python train.py --d_expert=320 --d_shared_expert=0 --activation="squared_relu" --moe_layers=[2, 4, 6, 8, 10, 12] --normalize_top_k=false --balance_loss=0.000454 --init_std_router=0.0251 --vocab_size=8192 --norm="rmsnorm" --lr=0.00154 --beta1=0.9 --beta2=0.99 --train_tokens=301900000 --steps=9764
Below are experts of layer 10 (counted from 0) of a mixture-of-experts language model. Rows are named router (the router's row for the expert), up (a neuron's input weights, with its number) and show model dimensions 96-191. Each number is 200 + 40 x the weight over its row's rms, rounded and kept within 0 to 999.
After each expert's rows: a language model's description of what the expert responds to. This comes from a sample of Wikipedia text that the model never trained on.

# expert 14
router,275,243,191,157,153,220,173,122,179,231,175,233,135,193,257,188,235,194,174,231,199,265,202,223,220,209,223,176,242,233,115,242,190,264,251,182,206,208,165,192,177,201,220,220,259,129,179,227,309,178,155,158,127,226,172,223,202,171,154,203,149,204,95,106,156,169,191,246,167,227,202,183,185,175,237,243,156,170,222,135,205,195,214,151,124,207,169,246,147,222,186,234,178,161,132,183
up6,243,170,120,208,240,231,123,205,108,208,153,291,146,218,262,145,222,300,238,255,182,217,234,198,149,211,234,238,192,260,128,220,161,208,151,198,241,164,204,215,171,164,276,217,225,144,203,180,213,160,239,147,124,242,249,203,160,163,156,247,152,247,196,201,162,144,256,253,214,323,230,218,256,202,118,189,211,175,214,260,190,246,231,181,175,199,248,233,161,217,226,178,165,203,198,242
Day numbers, years, month names, born, and openers like In or During in date phrases, infoboxes and tables, such as (born, 1944.

# expert 12
router,245,206,142,200,189,182,178,229,88,208,271,199,192,160,194,113,161,212,118,218,224,239,229,232,175,226,218,179,190,189,180,176,190,122,198,203,151,161,199,205,183,217,158,198,218,198,176,212,229,178,311,189,217,188,239,164,200,208,247,223,152,202,210,199,141,199,201,265,210,193,211,168,191,187,233,180,258,236,192,239,272,169,195,152,205,252,189,202,135,198,269,219,201,211,113,201
up4,241,227,281,174,169,160,142,211,261,215,175,238,303,214,231,159,199,220,167,217,92,91,179,186,162,151,145,169,222,192,110,199,199,173,153,215,213,162,272,196,159,216,231,262,193,153,221,169,215,191,168,212,183,213,165,211,119,179,182,139,221,197,163,176,187,234,274,206,247,213,189,215,196,228,134,158,225,162,222,133,204,216,175,247,194,232,213,273,208,237,203,134,233,156,214,106
Verb stems and participles in biographical and descriptive sentences, often after was or is, such as died, served, coach(ed), head(quartered).

# expert 17
router,208,183,184,231,296,125,155,201,233,185,229,163,187,174,213,161,247,222,194,193,201,134,187,247,152,163,203,234,287,227,177,210,265,221,99,272,187,117,187,174,190,246,205,194,220,154,227,126,208,193,228,192,189,252,234,117,205,172,146,185,231,222,156,199,63,133,190,241,199,191,190,240,167,236,213,185,226,185,175,223,281,195,194,195,127,195,167,213,246,228,184,186,208,239,182,211
up0,197,185,210,212,164,153,168,217,256,210,221,189,207,103,225,170,258,150,145,142,157,303,174,206,170,208,164,114,211,199,179,196,219,249,182,228,127,135,184,272,203,240,249,253,131,207,173,204,234,240,183,194,258,242,257,166,207,168,145,282,211,246,199,230,224,191,274,208,241,322,189,143,163,209,206,188,197,162,304,189,239,206,279,147,259,169,206,261,205,194,228,221,224,165,197,247
Word-initial prefix pieces like Semi, Pre, se, Cons, plus seconds marks in coordinates and League or Cup in sports text.

# expert 10
router,247,231,155,237,154,218,241,221,213,209,208,143,194,202,265,154,144,224,220,222,149,130,211,167,164,242,163,247,205,166,239,210,278,188,178,178,178,175,196,212,221,191,220,216,127,129,169,160,266,203,249,165,245,170,239,221,220,173,253,195,224,194,169,100,188,218,152,206,217,236,158,211,212,184,213,244,196,105,162,121,208,199,174,166,224,214,210,286,147,187,211,124,185,117,248,196
up10,242,258,273,225,213,301,143,190,197,242,133,165,207,262,220,219,161,240,222,198,245,245,226,198,160,202,89,222,198,171,207,263,172,193,240,129,190,191,226,191,212,187,185,157,118,198,199,149,149,237,198,317,181,165,223,235,200,154,191,163,170,70,216,237,185,228,201,218,167,195,236,216,212,266,159,174,221,193,208,173,227,182,260,209,147,231,240,255,203,210,139,210,174,212,162,164
Double line breaks before a new paragraph or section, = heading marks, and first pieces of nouns after the, such as See, indic(tment).

# expert 20
router,180,193,267,237,199,215,141,180,160,203,212,184,179,211,176,193,149,156,198,216,193,198,200,197,276,232,168,79,231,136,173,227,204,159,187,196,173,207,229,184,213,222,219,207,146,159,235,178,209,108,218,217,92,230,202,250,145,213,221,218,198,157,184,201,265,263,160,217,151,270,224,200,232,232,192,210,156,164,275,192,192,171,232,160,134,211,142,168,220,238,234,146,210,176,247,246
up0,199,222,208,226,142,192,110,184,138,198,150,222,198,202,145,91,193,216,141,235,172,123,161,181,167,207,211,178,215,155,189,257,188,136,106,146,167,228,240,156,201,204,159,275,194,274,206,205,164,241,291,119,185,185,174,228,131,196,231,181,187,129,231,153,155,182,217,306,228,141,183,178,206,226,195,243,201,264,206,235,203,208,217,162,210,166,179,177,126,137,232,188,257,192,225,176
Articles, quantifiers and degree adverbs before adjectives or nouns in descriptive prose, such as a, very, most, many, as, some.

# expert 11
router,265,201,195,231,219,211,255,200,243,131,198,277,203,134,141,201,155,249,144,301,230,239,202,230,149,201,209,194,182,171,242,160,234,217,175,221,123,158,225,237,235,165,171,129,214,195,208,123,230,190,178,192,175,250,161,194,186,123,187,164,186,214,199,170,165,198,209,227,174,224,219,184,213,292,197,146,174,208,246,190,193,223,267,193,263,193,192,210,153,180,221,228,216,117,178,173
up10,191,197,197,203,167,159,188,185,210,282,325,194,147,225,227,239,265,188,176,198,206,206,228,222,158,268,176,112,201,208,196,181,237,185,181,255,223,187,248,198,217,234,216,249,127,204,181,168,176,229,232,199,238,205,254,240,159,158,171,127,184,250,180,210,263,154,200,159,135,278,210,239,235,242,209,190,316,213,168,271,169,213,172,180,251,187,185,198,103,155,247,169,236,183,166,179
Line breaks, pipes, dashes and spacing between list items in infoboxes, taxonomy boxes and election tables, e.g. Clade entries.

# expert 7
router,280,180,240,231,246,181,190,137,217,258,216,282,218,141,188,211,221,256,183,181,218,233,224,225,176,151,165,119,227,204,157,185,151,149,160,135,167,183,170,224,260,219,189,210,177,184,213,217,256,191,233,221,198,283,165,177,182,219,299,175,217,240,192,213,162,171,150,242,226,176,231,199,139,265,226,149,207,109,225,232,160,188,187,209,219,231,212,181,224,186,259,185,162,246,195,144
up10,230,222,192,186,169,273,198,207,234,238,235,272,282,276,197,213,198,269,172,242,200,202,213,85,179,162,241,212,217,261,216,223,167,214,262,242,203,180,224,176,202,213,154,207,150,192,238,188,230,203,212,180,220,206,162,178,203,153,244,258,244,177,246,273,161,250,167,178,157,239,182,201,217,211,211,196,187,191,142,166,169,255,229,179,138,282,170,227,244,195,221,172,187,208,162,178
Table and infobox cells and headers in sports, election and taxonomy tables, like Apps, Votes, Position, Result, DF.

# expert 3
router,215,267,237,189,177,162,168,198,140,244,282,161,112,222,170,199,236,247,118,254,181,244,215,121,179,207,217,149,235,219,151,286,214,169,148,238,153,199,227,142,192,243,213,213,115,185,220,185,249,125,167,232,184,204,207,240,124,180,227,168,218,216,241,171,182,194,192,256,228,213,171,236,240,206,211,182,203,118,176,176,227,187,143,140,178,242,222,260,159,164,225,175,222,185,179,180
up0,208,217,257,246,225,179,227,134,207,170,238,165,232,127,281,266,142,183,270,252,186,133,201,188,201,206,152,172,208,235,206,230,149,156,265,247,192,153,237,142,164,165,213,239,161,219,220,183,186,200,203,252,253,285,222,213,219,164,125,156,148,181,222,209,234,179,213,177,180,230,199,228,205,148,238,189,151,205,184,188,221,159,162,215,233,89,186,215,204,217,182,170,163,104,250,199
Tokens in non-English or non-Latin text, such as Cyrillic, Japanese, German or Italian words, and commas in bibliographic citations.

# expert 2
router,269,170,255,241,282,145,197,157,108,256,218,190,156,209,248,113,197,162,190,217,271,164,198,219,124,215,179,183,215,226,190,188,195,172,205,243,217,249,198,165,236,215,203,244,175,231,291,187,258,203,277,224,115,192,226,244,157,146,185,176,190,153,213,148,200,212,261,247,228,295,280,181,210,237,268,151,243,210,209,173,253,201,179,223,249,311,198,203,199,244,202,188,220,193,189,247
up4,205,174,180,241,211,197,202,200,171,219,121,198,211,166,164,228,261,188,111,198,194,187,221,186,187,197,167,210,219,150,199,214,166,197,197,163,205,221,195,152,191,168,273,218,241,194,220,163,180,190,188,168,256,224,178,201,160,166,257,115,150,238,199,208,234,262,268,195,281,173,133,213,193,201,197,229,236,219,194,176,193,244,251,113,169,181,252,183,201,178,308,159,250,200,170,153
Modal and finite verbs right after a subject pronoun or relative in narrative or quoted speech, such as could, would, was, 'll, tells.

# expert 23
router,296,189,227,182,248,175,153,160,209,218,228,266,196,199,251,213,172,133,209,223,185,160,209,183,215,139,200,139,269,153,186,221,252,195,126,247,208,200,207,267,270,231,210,209,211,233,238,162,192,234,191,223,184,158,238,238,172,266,163,186,143,168,157,165,176,201,226,181,207,258,202,287,266,233,164,112,232,154,245,158,177,205,160,109,212,184,183,196,243,172,296,201,254,176,199,141
up10,229,201,207,253,160,261,229,257,180,203,153,197,208,176,231,191,157,239,212,151,231,175,279,173,203,173,232,170,129,198,186,239,246,212,224,267,142,198,181,203,178,167,205,174,224,213,199,190,215,143,198,173,264,223,215,217,209,193,153,229,193,158,157,263,254,220,226,250,362,266,196,208,101,144,206,233,195,210,231,209,230,254,170,229,240,240,140,185,196,250,198,274,230,207,146,227
Conjunctions and list commas joining items, such as and, or, but, while, &, as in red and yellow.

# expert 0
router,251,193,260,198,248,209,134,181,219,251,196,272,208,217,208,141,150,244,145,205,230,167,220,165,210,199,182,201,249,224,176,190,172,153,144,238,187,206,224,183,179,259,179,217,173,163,183,189,181,145,197,187,212,272,232,250,153,212,102,168,212,160,141,155,127,243,180,201,200,190,168,228,246,279,175,155,244,185,185,233,219,189,167,194,175,317,256,216,185,113,274,162,214,204,263,201
up0,307,261,214,247,235,187,226,201,257,229,258,253,218,192,181,187,242,151,234,206,209,166,231,283,246,264,223,172,121,171,183,241,178,223,221,211,213,152,154,218,180,161,202,270,188,219,185,220,190,178,188,199,209,168,145,262,202,203,229,185,261,168,213,176,267,255,162,189,187,187,227,107,212,128,262,190,181,239,180,99,228,243,185,158,190,209,87,160,247,237,208,230,242,169,168,211
First names and first pieces of person names, and the separators before them in lists and tables, such as William, Steve, | John.

# expert 22
router,247,232,255,191,241,156,167,213,186,235,211,210,227,276,172,134,194,128,175,257,258,152,244,200,144,223,184,159,181,200,218,191,223,153,151,143,106,185,207,255,139,225,216,258,196,118,226,230,188,177,268,159,169,201,189,196,160,213,215,134,214,153,150,146,173,256,276,240,192,233,194,161,150,211,224,186,251,202,224,239,280,165,197,133,238,306,276,226,148,245,203,206,235,264,207,160
up4,310,167,175,182,171,214,131,213,199,242,222,264,195,161,207,199,221,264,185,202,223,196,207,211,192,189,197,185,226,160,126,190,192,236,185,196,184,170,208,185,239,195,199,263,163,147,224,136,213,161,157,174,165,202,239,268,142,157,113,183,180,175,191,182,118,212,226,316,214,188,202,223,194,303,236,176,212,203,226,226,136,253,218,188,197,199,189,227,269,217,180,63,198,185,191,184
Surnames and their final pieces after a first name, often in sports and results tables, such as Johnson, Smith, Hutcher-son, Evans, Mc.

# expert 13
router,284,182,196,225,151,177,166,228,184,263,201,254,177,286,117,161,155,192,117,176,210,165,246,157,171,181,224,213,230,181,150,178,245,267,182,268,203,194,205,213,259,182,199,177,188,168,254,169,274,159,249,234,199,199,96,180,166,155,296,217,139,175,203,226,214,171,221,254,227,185,255,155,208,235,210,210,209,198,218,171,246,191,134,172,151,174,160,193,196,258,204,182,177,230,161,188
up10,189,235,295,219,217,201,166,231,186,188,311,209,262,155,237,193,156,204,210,237,252,272,160,148,193,245,188,176,277,204,202,212,126,188,178,194,154,167,175,214,191,184,148,244,206,131,191,164,143,220,205,158,158,236,241,235,165,203,131,216,133,190,204,231,265,190,190,179,182,309,229,200,199,192,231,165,161,179,186,258,136,232,109,221,174,197,210,226,205,172,229,172,123,223,183,192
Four-digit years and other numbers in table rows and dated records, like July 11, 2009, often before a pipe.

# expert 5
router,226,235,185,175,191,216,134,223,187,182,269,175,214,252,151,166,237,221,196,261,230,183,249,262,153,197,203,232,171,126,165,164,194,162,156,204,176,193,233,181,301,198,224,192,219,189,281,192,222,176,193,184,161,136,174,209,183,119,189,136,143,219,270,210,109,272,260,242,190,208,211,190,210,240,114,149,273,228,252,124,210,228,215,174,199,190,195,290,135,240,228,179,179,247,191,177
up4,188,249,208,147,153,150,308,229,223,194,259,187,165,167,159,219,219,177,200,192,152,196,228,216,190,196,65,173,232,155,217,156,225,241,228,92,243,160,196,278,228,254,167,177,177,249,179,145,265,126,258,176,168,168,225,163,215,249,251,194,211,227,211,247,200,184,181,195,240,184,208,224,251,222,213,249,271,219,259,227,211,101,159,196,209,302,183,174,270,163,127,174,150,215,153,231
Geographic and facility words in proper place names, such as Street, River, County, Township, Airport, Park.

# expert 18
router,226,199,198,143,169,215,264,168,218,231,227,247,173,141,168,221,185,235,172,173,249,155,258,157,189,230,185,182,218,172,138,168,199,187,213,181,231,119,256,147,202,210,188,213,127,176,207,183,217,220,185,167,191,180,224,245,206,220,192,239,164,197,264,174,156,254,176,314,245,230,178,258,189,237,187,252,218,162,182,156,199,124,153,180,228,189,130,287,161,159,198,175,269,110,131,199
up6,194,196,169,159,205,232,197,163,207,295,226,218,211,218,216,138,162,235,225,194,209,194,251,233,212,278,159,160,270,120,198,217,144,233,265,213,200,127,288,196,149,215,193,158,145,126,265,134,191,154,236,210,204,238,222,172,194,194,212,293,287,193,212,173,243,160,142,231,256,196,158,163,212,165,209,271,227,231,284,126,204,239,190,139,190,194,180,202,178,185,201,200,227,187,260,205
First words or pieces of geographic and institutional names, such as New (York), South, North, Par(aguay), Bur(kina), Far East.

# expert 19
router,251,251,174,186,187,252,193,199,153,184,201,234,158,250,254,141,171,167,211,203,278,196,199,184,194,133,140,179,237,220,179,281,212,190,172,234,173,198,180,215,292,208,142,206,175,201,217,113,256,180,247,126,193,198,192,205,127,192,228,145,213,218,159,162,269,177,214,225,203,265,199,200,173,221,206,243,215,226,220,174,221,154,136,219,233,187,142,198,158,217,198,214,169,122,215,221
up0,198,198,270,186,273,119,211,279,167,235,182,241,180,226,220,248,191,207,187,133,120,200,189,196,165,137,224,227,238,177,120,145,224,230,195,261,218,142,241,216,172,100,187,152,159,196,212,238,261,173,179,205,268,178,190,230,151,193,212,210,194,179,195,119,206,178,197,156,276,177,203,102,233,130,184,173,270,262,225,177,179,213,225,188,152,230,238,195,187,191,288,139,133,172,248,161
Prepositions and short words inside quoted song and album titles, such as With, Love, Your, Me, Of.

# expert 6
router,237,241,243,189,221,210,186,220,197,209,205,259,121,196,223,223,164,230,154,229,111,166,190,118,159,195,156,181,195,153,179,209,196,200,196,247,122,162,248,215,184,159,236,228,199,181,264,204,232,89,188,201,212,267,180,228,136,206,161,150,175,152,199,152,183,304,164,227,225,185,158,233,214,229,197,150,190,200,284,218,250,221,226,158,216,241,201,177,135,185,238,198,204,173,204,254
up4,196,207,223,162,138,222,250,164,189,176,260,224,151,221,174,228,191,202,191,147,182,241,249,236,126,165,234,133,204,271,184,238,158,182,185,160,209,181,196,234,193,231,153,169,270,213,257,183,169,182,218,134,218,219,193,230,141,220,229,158,200,236,211,188,211,203,220,317,174,235,162,169,198,249,224,185,201,173,182,217,180,244,165,165,136,133,207,218,144,244,208,232,272,162,152,237
Copulas, adverbs and participles in expository passive clauses, such as is commonly used, was originally known, includes, renamed, designed.

# expert 8
router,214,200,248,227,148,191,185,157,243,243,253,165,209,207,193,239,181,165,130,235,116,180,204,251,95,186,186,133,181,118,64,218,205,123,189,190,269,216,246,221,183,175,219,180,142,143,255,191,176,259,200,145,155,216,175,188,134,160,169,173,228,188,156,223,201,240,153,238,257,199,190,196,281,236,231,223,244,187,258,185,232,226,200,237,176,215,272,247,202,139,247,211,252,225,215,186
up4,205,277,191,230,176,227,190,285,206,119,179,303,243,193,247,177,207,169,234,269,165,228,247,198,190,246,198,180,228,206,187,217,206,220,209,199,211,146,253,143,223,231,192,210,210,200,225,289,207,234,216,154,271,198,125,239,154,211,106,190,227,185,161,219,288,171,184,188,196,250,232,217,249,141,211,239,235,137,173,225,290,189,153,214,273,206,176,178,248,208,211,151,246,195,270,212
Syllable fragments inside uncommon proper nouns and foreign or taxonomic words, such as Sam-ps-on, Homochi-tt-o, man-si-on.

# expert 16
router,224,186,186,189,248,231,162,227,170,269,240,238,185,201,175,272,201,162,196,202,205,212,223,215,194,232,168,206,232,205,174,221,225,184,231,216,205,210,228,219,259,268,130,193,169,169,247,204,200,196,240,216,218,192,222,181,160,143,197,190,228,172,152,232,127,198,157,261,136,218,257,219,193,242,244,169,229,190,164,165,235,126,158,155,174,240,222,235,204,144,234,139,190,197,172,155
up4,222,188,181,255,165,229,152,196,201,212,156,247,246,189,186,211,198,299,166,238,219,224,232,238,229,222,148,113,197,223,175,278,194,239,223,158,79,197,224,205,181,178,244,202,228,219,243,110,237,140,150,223,201,255,130,199,175,181,156,198,148,247,177,215,175,166,235,178,222,134,251,111,164,244,138,266,172,178,260,190,150,144,270,117,190,154,228,173,199,276,164,197,208,143,198,177
Nouns naming professions, genres or instruments after nationality adjectives in biographies, such as footballer, politician, film, guitar, comedy.

# expert 4
router,224,225,178,149,225,223,174,211,162,236,257,229,129,200,247,173,188,191,207,271,246,182,200,209,173,219,237,226,249,176,128,204,229,212,203,228,125,178,197,133,263,198,204,263,232,231,220,217,183,180,205,202,156,232,155,248,237,174,234,227,193,197,223,218,171,160,232,300,239,185,190,205,197,196,206,248,186,140,182,139,228,240,175,173,212,290,234,260,229,173,250,146,219,184,150,246
up6,221,212,266,163,183,245,211,198,224,269,224,231,240,260,214,155,185,176,212,221,216,267,242,175,146,148,227,224,233,203,153,223,227,218,162,236,139,289,203,199,250,178,225,239,217,178,224,196,188,207,219,156,200,194,188,202,192,187,214,200,219,168,238,188,198,179,206,237,234,234,227,244,184,190,106,174,166,138,247,168,250,183,190,214,229,180,216,233,233,168,260,211,258,239,168,222
Lone first letters of capitalized words, abbreviations and codes after a bracket, quote, pipe or heading, such as F(ishing), (R), M(TV).

# expert 1
router,219,244,225,222,221,204,167,221,212,205,196,221,174,181,248,231,163,250,205,254,236,161,191,180,189,202,110,202,232,184,98,224,228,200,162,266,148,173,294,214,262,168,146,207,169,126,212,178,213,170,201,193,213,211,214,200,140,141,197,176,204,144,195,224,140,284,195,191,165,178,153,189,255,246,227,259,248,161,248,185,238,229,145,177,250,257,171,207,221,160,235,165,198,117,259,194
up4,210,162,200,180,160,178,194,100,243,218,279,246,182,162,128,200,209,202,148,209,177,178,230,162,216,148,232,185,229,226,182,176,208,167,167,301,171,164,119,155,205,180,199,202,128,269,201,179,121,171,148,185,213,172,181,181,210,213,135,107,167,187,210,165,220,277,195,158,253,125,182,274,179,197,203,205,212,218,146,96,196,169,226,164,200,239,169,263,203,145,226,185,197,237,170,179
Heads of common nouns after the or a, often suffixes and plurals, like presence, activities, location, characteristics.

# expert 15
router,188,225,192,205,187,223,150,138,153,186,270,213,182,182,189,152,184,187,220,223,221,218,218,192,208,196,161,188,197,162,115,253,210,146,142,188,178,204,241,165,176,244,219,128,231,195,176,188,197,109,245,142,210,210,222,241,92,187,119,176,202,189,215,260,235,285,269,210,173,175,161,214,223,247,198,267,207,178,278,172,213,162,146,224,234,175,162,306,256,234,212,201,200,179,192,206
up10,269,213,200,159,196,165,196,186,154,244,135,184,160,191,204,179,220,221,166,188,210,148,205,195,211,198,253,295,188,211,176,220,149,218,190,290,193,200,127,264,134,195,154,261,190,226,205,218,251,191,203,169,270,226,157,254,162,184,219,195,120,201,151,168,160,229,241,189,159,198,279,260,163,164,143,105,254,212,186,110,267,159,128,93,234,296,212,203,191,219,168,221,158,168,164,187
Digits, decimals, commas and colons inside measurements, statistics and durations, such as 3:26, 69.58, £, 185.

# expert 21
router,213,235,198,189,276,205,219,252,175,195,234,176,124,198,178,177,206,192,191,182,204,82,190,203,177,166,214,220,277,261,149,158,209,184,117,238,216,260,177,123,256,175,174,169,157,182,233,208,293,255,242,208,264,155,219,266,207,148,190,148,212,208,148,188,229,208,226,140,223,288,193,224,210,188,226,161,202,163,192,184,177,233,241,203,181,148,180,212,200,107,190,235,185,120,156,150
up0,215,166,239,248,186,177,201,224,192,303,192,223,190,211,159,167,227,196,204,236,121,233,270,225,124,154,136,213,194,209,139,280,196,178,161,244,212,188,271,250,165,198,221,192,243,111,186,218,161,140,225,197,216,215,200,250,183,112,208,94,212,206,212,158,183,223,196,235,199,154,188,229,288,180,231,219,217,185,297,251,238,205,237,192,240,195,233,236,258,221,206,201,196,209,196,189
Short syllable fragments inside longer words, such as gi in rigid, io in bibliography, iti in Citizens.

# expert 9
router,304,234,193,177,208,133,136,181,150,183,204,177,200,190,230,175,172,128,176,201,206,247,203,244,120,217,134,180,249,156,215,225,194,203,173,235,201,205,257,207,243,252,214,215,151,105,314,137,223,173,242,207,229,259,226,200,202,197,145,165,171,75,170,222,179,280,247,252,235,208,168,203,268,259,217,177,161,190,272,159,277,183,171,198,205,203,235,281,241,188,231,108,196,165,245,216
up10,227,243,179,218,162,146,196,104,125,210,177,219,258,198,239,190,179,194,247,169,197,220,177,221,174,136,219,227,283,135,204,190,188,138,207,142,138,168,171,231,172,254,187,117,211,148,183,242,103,176,189,208,289,185,193,206,148,207,161,195,221,219,162,118,169,223,243,254,234,219,213,158,205,250,183,162,229,156,218,293,158,166,182,210,178,191,201,160,243,159,132,216,290,204,206,206
Periods, closing quotes and parentheses, and line breaks that end a sentence or clause, plus sentence-opening However.